{
  "n_layer": 8,
  "d_model": 384,
  "n_experts": 12,
  "experts_per_token": 1,
  "d_expert": 336,
  "d_shared_expert": 0,
  "activation": "gelu",
  "moe_layers": [1, 2, 3, 4, 5, 6, 7],
  "router_score": "softmax",
  "normalize_top_k": false,
  "routed_scale": 3.46,
  "balance_loss": 0.00522,
  "balance_bias": false,
  "init_std_router": 0.0286,
  "lr_router": 0.00107,
  "vocab_size": 8192,
  "norm": "layernorm",
  "norm_eps": 1e-06,
  "tie_embeddings": false,
  "optimizer": "soap_variant",
  "lr": 0.00381,
  "beta1": 0.95,
  "beta2": 0.99,
  "grad_clip": 0.5,
  "batch_tokens": 32768,
  "seq_len": 1024,
  "train_tokens": 285100000,
  "steps": 8701,
  "dataset": "wikipedia_en"
}
Below are experts of layer 2 (counted from 0) of a mixture-of-experts language model. Rows are named router (the router's row for the expert), up (a neuron's input weights, with its number) and show model dimensions 256-319. Each number is 50 + 10 x the weight over its row's rms, rounded and kept within 0 to 99.
After each expert's rows: a language model's description of what the expert responds to. This comes from a sample of Wikipedia text that the model never trained on.

# expert 1
router:42 50 37 39 39 38 55 62 56 43 66 33 58 24 43 60 54 53 33 45 63 26 38 59 43 41 66 53 60 51 51 76 57 45 41 39 29 51 61 54 42 55 24 41 53 42 52 57 54 54 55 41 65 43 53 47 46 57 63 46 47 55 54 54
up36:61 53 53 42 58 51 43 46 64 60 67 48 49 45 54 37 64 38 52 37 77 51 45 73 46 42 50 53 64 58 45 61 41 54 46 47 40 49 54 58 58 54 45 54 45 57 47 34 65 46 46 51 53 41 43 46 54 47 34 45 67 64 51 57
up37:35 35 54 45 66 47 43 61 47 54 47 36 63 43 60 38 65 63 45 35 49 60 38 73 39 42 55 41 55 46 58 64 69 57 51 61 59 28 43 60 40 59 51 41 74 47 57 53 50 50 47 61 39 47 51 50 49 58 54 68 36 55 46 42
Description: Section headings, table entries. Heading markers === and ==== starting subsections, plus names and words inside sports or statistics tables such as Philadelphia, New, under, along.

# expert 4
router:42 62 41 25 58 40 59 40 48 51 62 62 29 58 46 40 59 36 63 56 54 39 62 54 63 40 39 50 24 38 46 64 52 48 49 56 77 47 43 56 65 58 41 56 44 65 48 67 40 54 27 55 55 59 39 54 48 54 60 53 50 51 50 65
up0:41 60 43 42 57 46 39 48 63 43 45 33 34 64 50 42 40 41 73 47 59 58 60 58 60 51 55 55 54 33 38 51 48 44 51 43 51 60 51 42 61 42 40 60 34 48 42 60 49 46 58 52 53 54 44 60 47 42 57 51 52 36 49 48
up1:59 55 39 47 51 45 47 48 43 39 48 45 61 73 57 49 54 57 37 38 61 64 42 44 63 42 65 66 39 30 51 48 49 58 52 48 48 54 36 58 51 57 70 51 54 52 39 48 55 57 30 48 38 62 59 55 52 68 51 27 49 43 43 68
Description: Title closers, common nouns. Closing " =" of article titles, especially taxon names ("= Suuwassea ="), plus nouns and particles like out, up, land, life, area.

# expert 9
router:45 50 43 63 66 32 28 53 57 56 36 56 71 57 63 22 52 45 32 44 48 59 58 52 52 47 44 58 56 53 66 42 51 49 42 47 61 52 57 62 52 58 45 47 46 51 41 54 53 48 70 55 38 41 45 39 45 61 58 59 51 49 49 58
up36:59 38 57 67 39 64 50 54 54 47 60 47 43 52 57 46 53 50 45 55 31 65 49 65 64 31 60 53 41 51 70 44 45 52 54 51 46 45 42 44 44 67 61 51 38 56 65 50 47 63 46 46 44 51 57 46 46 62 60 55 59 36 42 46
up37:51 39 42 60 49 63 46 57 59 48 60 55 50 46 41 47 42 61 49 35 46 47 42 33 46 58 57 45 29 53 62 51 60 30 48 46 40 50 48 48 52 57 52 43 48 29 41 54 44 52 42 62 61 67 57 56 52 68 64 57 60 37 50 54
Description: List and row starts. Line breaks and the bullet hyphens or pipes opening list items and table rows, as in species lists, credits and infobox lines.

# expert 2
router:38 41 47 11 47 60 28 54 43 46 44 56 26 36 64 53 57 55 52 57 54 48 58 46 81 57 59 43 41 56 61 53 62 54 56 51 43 52 62 25 45 47 40 50 57 30 59 44 37 63 74 50 43 44 60 50 59 50 30 53 44 56 51 43
up0:53 48 44 63 36 47 55 57 35 55 34 59 45 21 45 51 38 62 49 49 38 52 42 52 59 44 30 57 55 58 33 46 47 50 57 50 52 45 48 77 70 62 45 28 66 47 46 65 37 55 51 55 47 33 49 53 67 58 46 58 37 45 54 64
up1:59 38 34 52 36 35 58 46 62 67 58 42 51 50 61 39 60 63 48 43 49 62 40 51 45 67 58 50 44 51 52 48 73 41 51 40 46 56 37 42 60 34 45 49 46 48 48 39 53 49 62 58 32 43 37 62 50 49 56 33 28 46 58 51
Description: Coordinating conjunctions. The words and, or, not, than, into and to joining phrases, especially census boilerplate like "two or more races" and "65 years of age or older".

# expert 5
router:59 60 59 30 55 70 36 51 41 50 45 52 35 37 41 58 54 60 47 26 30 45 42 35 40 56 46 49 41 46 53 45 48 32 57 52 46 51 55 40 34 27 58 56 33 47 63 78 47 36 65 41 47 51 58 55 50 19 39 62 55 40 52 29
up0:51 41 48 42 63 48 38 55 52 47 30 39 54 57 53 57 65 61 60 46 53 61 45 58 64 40 53 35 62 42 49 55 55 50 41 46 53 31 44 51 44 41 62 40 58 42 44 26 55 45 32 37 36 40 44 68 49 60 48 56 54 38 54 47
up1:57 38 55 53 43 39 57 64 53 53 36 52 45 52 51 49 48 61 41 57 26 59 38 59 50 40 24 42 54 51 46 47 51 38 31 53 49 63 45 47 34 52 41 69 43 44 47 60 52 44 60 46 68 58 55 65 47 50 43 37 54 28 42 57
Description: Music and film vocabulary. Words in articles on albums, songs, films and TV, such as album, film, season, quotation marks, and re- in re-recorded or reformed.

# expert 11
router:48 28 44 67 35 80 41 55 66 53 45 70 66 59 74 44 47 49 46 57 59 52 51 26 53 69 53 51 57 53 39 59 41 42 43 49 42 42 44 54 51 41 61 50 54 32 42 56 52 59 41 47 47 43 55 52 50 47 42 50 44 41 54 37
up0:72 55 49 63 66 61 63 58 44 69 53 34 59 39 40 44 45 53 64 54 34 59 55 49 45 44 54 45 50 53 54 74 60 50 58 48 33 56 43 61 38 46 54 57 65 42 32 44 53 58 40 50 34 63 52 42 52 42 57 57 52 44 63 46
up1:71 58 41 59 48 49 46 44 54 51 45 68 58 47 52 56 51 49 38 40 31 57 52 59 44 50 45 62 55 39 40 43 47 30 67 62 58 43 48 53 45 58 40 59 75 42 48 43 64 45 42 54 34 43 46 46 43 39 48 52 62 45 54 43
Description: Agent and linking prepositions. Prepositions like by, with, from, as, after and when, especially passive "by" naming the doer: "drafted by the Colorado Rapids".

# expert 0
router:64 46 39 53 44 73 52 59 54 59 58 34 54 59 73 40 59 50 70 55 63 56 50 35 36 47 38 50 60 54 39 36 42 55 42 56 50 46 50 30 46 84 31 45 52 62 69 55 43 40 38 55 46 55 38 53 58 52 44 47 45 51 52 50
up0:65 51 36 30 58 58 50 58 64 36 29 48 57 52 55 51 51 50 69 55 60 45 35 61 47 57 50 55 58 36 44 31 55 57 45 49 42 50 61 75 37 37 26 53 47 43 46 59 64 45 47 54 48 64 51 50 63 41 36 52 38 41 55 35
up1:53 51 64 57 48 41 51 54 48 42 38 81 51 61 38 63 54 66 59 60 45 42 40 36 49 45 57 47 57 31 27 51 53 59 48 57 50 52 47 30 25 44 45 46 60 44 41 45 61 56 55 44 55 38 54 35 56 52 26 34 67 56 57 51
Description: Auxiliary have/has/had. Forms of have before been, to or a participle, as in "it had 56 residents" or "said to have been"; also fillers like only, named, even.

# expert 10
router:49 42 63 18 73 55 59 51 31 49 67 62 59 45 40 36 47 50 52 55 54 42 53 47 54 57 59 48 37 44 51 46 56 69 45 51 38 40 61 33 57 63 62 47 64 52 43 43 53 40 42 42 55 40 53 51 50 62 52 43 56 46 42 42
up0:52 56 57 35 53 40 66 56 59 49 39 46 41 54 38 52 47 71 41 24 56 51 51 58 54 37 58 72 27 39 43 42 56 39 48 50 52 47 36 42 61 42 43 73 56 53 59 54 52 38 46 55 22 41 58 28 42 48 64 57 56 61 61 40
up1:31 56 50 58 47 32 59 63 42 26 38 58 38 36 53 52 52 23 44 72 45 58 47 24 73 48 57 42 49 34 47 43 39 71 57 60 79 50 58 32 38 50 56 44 70 33 43 42 61 37 39 27 61 41 48 50 62 55 52 59 40 48 52 47
Description: Word-initial letter pieces. Single first letters or short starting fragments of split words, especially f/F, P, G, L and C, as in f-iercely, aff-air, V-alea.

# expert 3
router:48 42 44 73 41 36 82 63 66 42 62 61 56 37 38 44 45 57 53 40 46 25 58 62 59 54 60 40 41 52 49 49 61 52 40 55 54 53 41 60 48 42 55 50 41 61 28 45 56 52 76 49 47 41 46 47 52 67 38 44 44 58 42 39
up0:38 38 63 33 51 57 63 52 46 53 44 44 42 47 51 33 63 64 56 49 52 33 47 44 97 52 51 37 41 58 56 60 48 59 26 52 39 47 45 44 35 55 52 38 53 50 36 37 57 57 41 57 51 36 47 38 55 41 54 67 57 51 60 49
up1:53 52 51 50 49 39 53 49 63 51 63 52 76 47 51 59 34 48 66 39 65 47 60 52 33 60 66 55 34 59 50 64 53 48 57 47 53 65 59 66 44 51 73 29 52 52 51 28 28 68 47 32 52 51 66 56 57 43 45 37 54 45 39 41
Description: Sentence punctuation. Periods, commas and paragraph breaks ending clauses, plus sentence openers right after them, such as "In" and "Born", in ordinary prose.

# expert 6
router:53 36 38 46 64 54 39 39 46 42 63 54 45 32 62 57 62 62 49 58 62 24 26 51 38 39 36 55 30 48 52 46 53 48 60 53 53 50 49 29 52 58 50 48 53 29 44 62 47 50 62 58 44 52 38 51 48 43 56 47 56 53 49 59
up0:33 66 62 38 68 61 55 52 35 51 57 66 47 27 59 46 41 74 46 38 61 44 40 47 50 45 42 41 46 70 54 25 45 53 44 53 46 39 60 52 69 42 56 33 40 50 75 63 54 45 54 58 46 52 43 54 55 45 41 57 53 44 54 51
up1:34 49 50 55 52 50 37 56 35 63 43 58 60 51 42 56 43 56 38 48 38 71 70 62 41 46 63 43 57 23 42 47 47 58 43 46 47 40 46 55 47 55 63 58 52 46 53 38 43 53 42 76 54 48 51 55 56 51 47 60 68 44 35 47
Description: Directions, place descriptors. Compass words like south, north, West and East, plus km near distances and coordinates, as in "250 kilometers southwest".

# expert 8
router:38 57 62 56 59 46 48 25 35 46 27 35 29 69 30 70 37 55 41 59 43 74 34 56 45 48 72 57 54 57 70 35 45 67 62 49 41 59 51 48 57 50 67 45 59 51 43 34 57 56 26 50 56 54 44 46 40 44 60 52 54 67 58 37
up0:36 57 68 66 63 36 39 47 48 56 34 44 59 52 51 66 41 53 70 41 42 67 50 51 38 61 37 48 63 53 50 49 51 54 48 49 36 46 34 82 62 48 53 52 50 62 61 50 60 48 48 44 60 34 41 51 38 55 36 34 43 56 58 47
up1:54 56 51 49 37 64 57 57 49 39 43 50 40 25 72 75 38 45 64 41 33 42 42 36 44 36 41 51 62 50 31 54 61 45 64 36 44 41 57 56 49 38 57 48 63 44 47 53 61 71 51 47 47 52 34 66 41 37 40 52 48 46 59 50
Description: Articles and determiners. The words the, a, an, his, their and possessive 's before nouns, plus heading == and equals signs in formulas.

# expert 7
router:47 64 82 61 40 39 46 52 37 51 45 49 55 64 46 50 50 40 53 60 48 58 58 53 42 55 35 55 50 47 40 61 39 38 54 50 30 54 53 66 49 53 64 43 54 59 45 41 49 55 35 45 57 58 57 54 47 50 37 45 46 38 48 66
up36:45 47 50 53 42 41 40 59 52 48 42 55 66 57 62 52 49 38 52 40 38 37 41 42 42 65 34 54 68 41 44 52 58 58 49 40 54 58 37 71 62 39 57 52 55 61 67 49 70 57 25 50 57 40 51 37 28 62 63 37 51 60 50 58
up37:39 32 45 50 48 44 61 41 44 54 52 40 44 59 51 50 57 60 55 34 36 69 51 57 40 43 46 51 47 69 48 57 60 50 58 40 62 57 38 60 36 55 41 54 64 62 59 65 54 57 46 69 53 49 44 64 69 44 56 51 52 63 46 42
Description: Table cell separators. Pipe characters dividing cells inside table rows of numbers, scores and results, plus semicolons, closing parentheses and colons in lists.